config = dict(
    n_experts=40,
    moe_layers=[1, 2, 3, 4, 5, 6, 7, 8, 9, 10],
    normalize_top_k=True,
    lr_router=0.00182,
    num_attention_heads=4,
    positions='learned',
    tie_word_embeddings=True,
    init='uniform',
    init_std_o=0.0,
    init_std_up=0.0312,
    init_std_down=0.0,
    beta1=0.93,
    decay_fraction=0.632,
    doc_mask=True,
)
Below are experts of layer 2 (counted from 0) of a mixture-of-experts language model. Rows are named router (the router's row for the expert), gate (a neuron's input weights, with its number), up (a neuron's input weights, with its number) and show model dimensions 0-255. Each number is 128 + 32 x the weight over its row's rms, rounded and kept within 0 to 255. Numbers have three digits each.
Before each expert's rows: "mostly gets" lists some tokens that are sent to it at least half of the time. This comes from a sample of Wikipedia text that the model never trained on.

# expert 38
mostly gets: "0", "1", "9", "2", "8", "5"
router:158090078131088113114120190121098103085148069137126104073135152164169113139137182100161057131148097089154101127109192137157123130088089170074163126179115166150147137130168077171118108162110156147103147199162101140144132121141129139124127206125132135190135109085134104167103088149122132109109098133107133053112127129104114121176108174153127125130168149154158139160159103183185154165164082185135120085146113086127051144137091082125157078106132103086083152162180151136153177180086139095126174068133113124146122110119124175144172103102183099059163111155124149177147081156161151164141160113088119128134149139152136096055143107156141145118130126114128112174145096107123126118131154107162122162092137147171119100131127107030211153101188126157137154167062150054133122074114117
gate2:101115137177062122120121111144183148122121089052110142147114103104131117163189103150189117142117098107158157133113174104082121114114137067132099128092123181169157108100120091094122161102140141155116080157147181144119104130127163153128079170093083145087170164105104173099092131150134148131148130135120155122112066180115151121150120167154111155130115152073150134121170139142123134079117101155115078127132162115155088082123070115035066115105108072145082122153140126099151109176111092150132180136072108134146200131101149103137148098106122184105137147094123104123071117128134146166087106064194104086140133129192148084059142080132154125113129120151124114022091142135188163194117135117149190136071129169134228103141149069114108134128178101118154100131088158123150115190139101
up2:142106144092109122142149125151130039154160109105154108165114135124157100092115114127126150115145104184146147081122131121121220124147135179100121127139113137133136097130152136155143121101117117121110072116163072125174100166138089164099224083168205156194123118105162152136102130180103110151135109125087125108070166143100145163132079174107132117189169122143116128144096129125113135164118137120094159163109144091114169137163173122128144114030091118097007135090112143132136156128139151140158099133180138121106106142115168140212153124135131051105129120159108142153087128112162127112134142176016085149140086107162147127161124100107106177103110113081118184105116087096123093138156143126140043172071117101151099129101141146114098153090128165129122121135053121123036074090136131

# expert 9
mostly gets: ")", " and", ",", " is", " was", "),"
router:217102121099144118111071072158164133105147146128113100154163145076209128094102133079144109110176130124123182131132130167131138130125117076116152140145114127134097113087124096140119095125097106111042189176115147135115079079154161100122168066100157131102117132081097094069162133087105157146130117128128130082140166086115141131153144149108179138133126163140143114140105090106103134132132095131170171092104150119110076100084135105117136124091083177136127146148177098082148111115119159096062170078139111087119097053169141138139089062104121097103187087092091191146146165145138150131089070099132142121132088123140160145139134149150120155057117096130114118157136192143064127108111142101119169169094126158212000095159112108049121139121146135077107099116124134087130137173116097
gate2:128136123103175121143128160091107155069138121111098113128128157097084070127127077136160121132126171202088145111129093146132147177132142197080126121120154110131106123168188148126160089140130164089155178162153164141106199086144198143128161136121071135182068102170137120140114097114147149173135135129072116087036113123148081133198110164189136158126089155157090136118075130153119101142109128110151078129158137079191154146120109141227120138072120154082142116171094156140134132139111107114113127114172143121193114138126096142139115124183118114125136121084085158139127207167160147156066137129144121070135087108194128172118119151098134181167109144092120080128082110102149113072149182113142128125043119070129152110148107094027136126094152095138138186127094112126158127101144128
up2:092147130115103130123134094139140109125106155132168144119114075185183190130186147095185185145120097103160165122107172138117137102126121101146118117151111131135144121116132146154108097108121132152113097115103082131132133174132087113146170103158177126087254163069153192073212169065102100127119133116137125166136132115175133192069150110075123137102176111059156123180181141113120134120172150170158151077075159137148144068159150062091140118151132169151096114131135090106112129145116116114163176130094085135139164085136110192106123131110126120086106108157124062131138104120176130074144116062098149131112129128178132144081091154148148074044130143151107161228146118154136124138108097129144126097175137133152093122178131181142158114159068112111106116166103141133129198172122081

# expert 18
mostly gets: " and", ",", " that", "ly", " which", " or"
router:216077170108162094084118106181208178113138144111153108150144162128170108065111171063149163100152156132171112152115168126159146105167126104124102127098150118131120114090100130161096082087130111108078167123096130134159100097116121165165151138101133152127171093095120078079130124082111107135124129133111146115110175106123165135147127145149145175138154158140146154151150101173136128090110025086155119159134163127121105097118193098132185093099084057108104149146188110085139167179100096152104101103150136065152113129151173166117144105058117124086138095119100159178124123119058132118118111118083139132149127163140137146093202125139039100083108087123117123123119141162088114124135116104083121151131147136205035138139096142066162159163154126190169114179144075125089153173153105
gate0:168140080185103117119128154141111098140127197123148091140138176040120102078055126124176162097106114119080176171113159134128170115078132111148116124108111100135115119071104189075103147129145120145093156105100144124111096153095147189111055121213178106110083097149102132094079104090097126180110121127161134167194097100159113131155127194111137126146169120162118155081119131175167107040092127125108086122165130109154109123109081078097115098124139128165106129165127086115116127124131155107186085091109112138149109112117133150184088060122152131103124144135206105115092114075111127182110090167147151179138144113083140177107094142091092100069111143185120200146135145111086097142125096104086083186112088143117124130142088134138141177132067146135116041145094102094112114088139131
up0:195112125149188128105112134165098096100142156131149120138149152057134090062193171137145140125122107101149197101137140101096144119095157142137122136071113100131117135121125140135114160085143135163148161100123168130149104116116101142142079147232158126151107086168120127157136186068074105163122142129139127097138141087238166152094126187100171121115174126092081139089156129132131117055114129149074080136171150086117140134152115090106174110104111128141082145160134068136118159128133144065121081132074091145113113113154129150128088058108138152133134111124128089113138124088085128155134106123057099147141108155143118140178100187084093116095095113212120192141151131101067097158101163127121102172115114165117123155137051137131160145085055184100112088183124118064074106102101107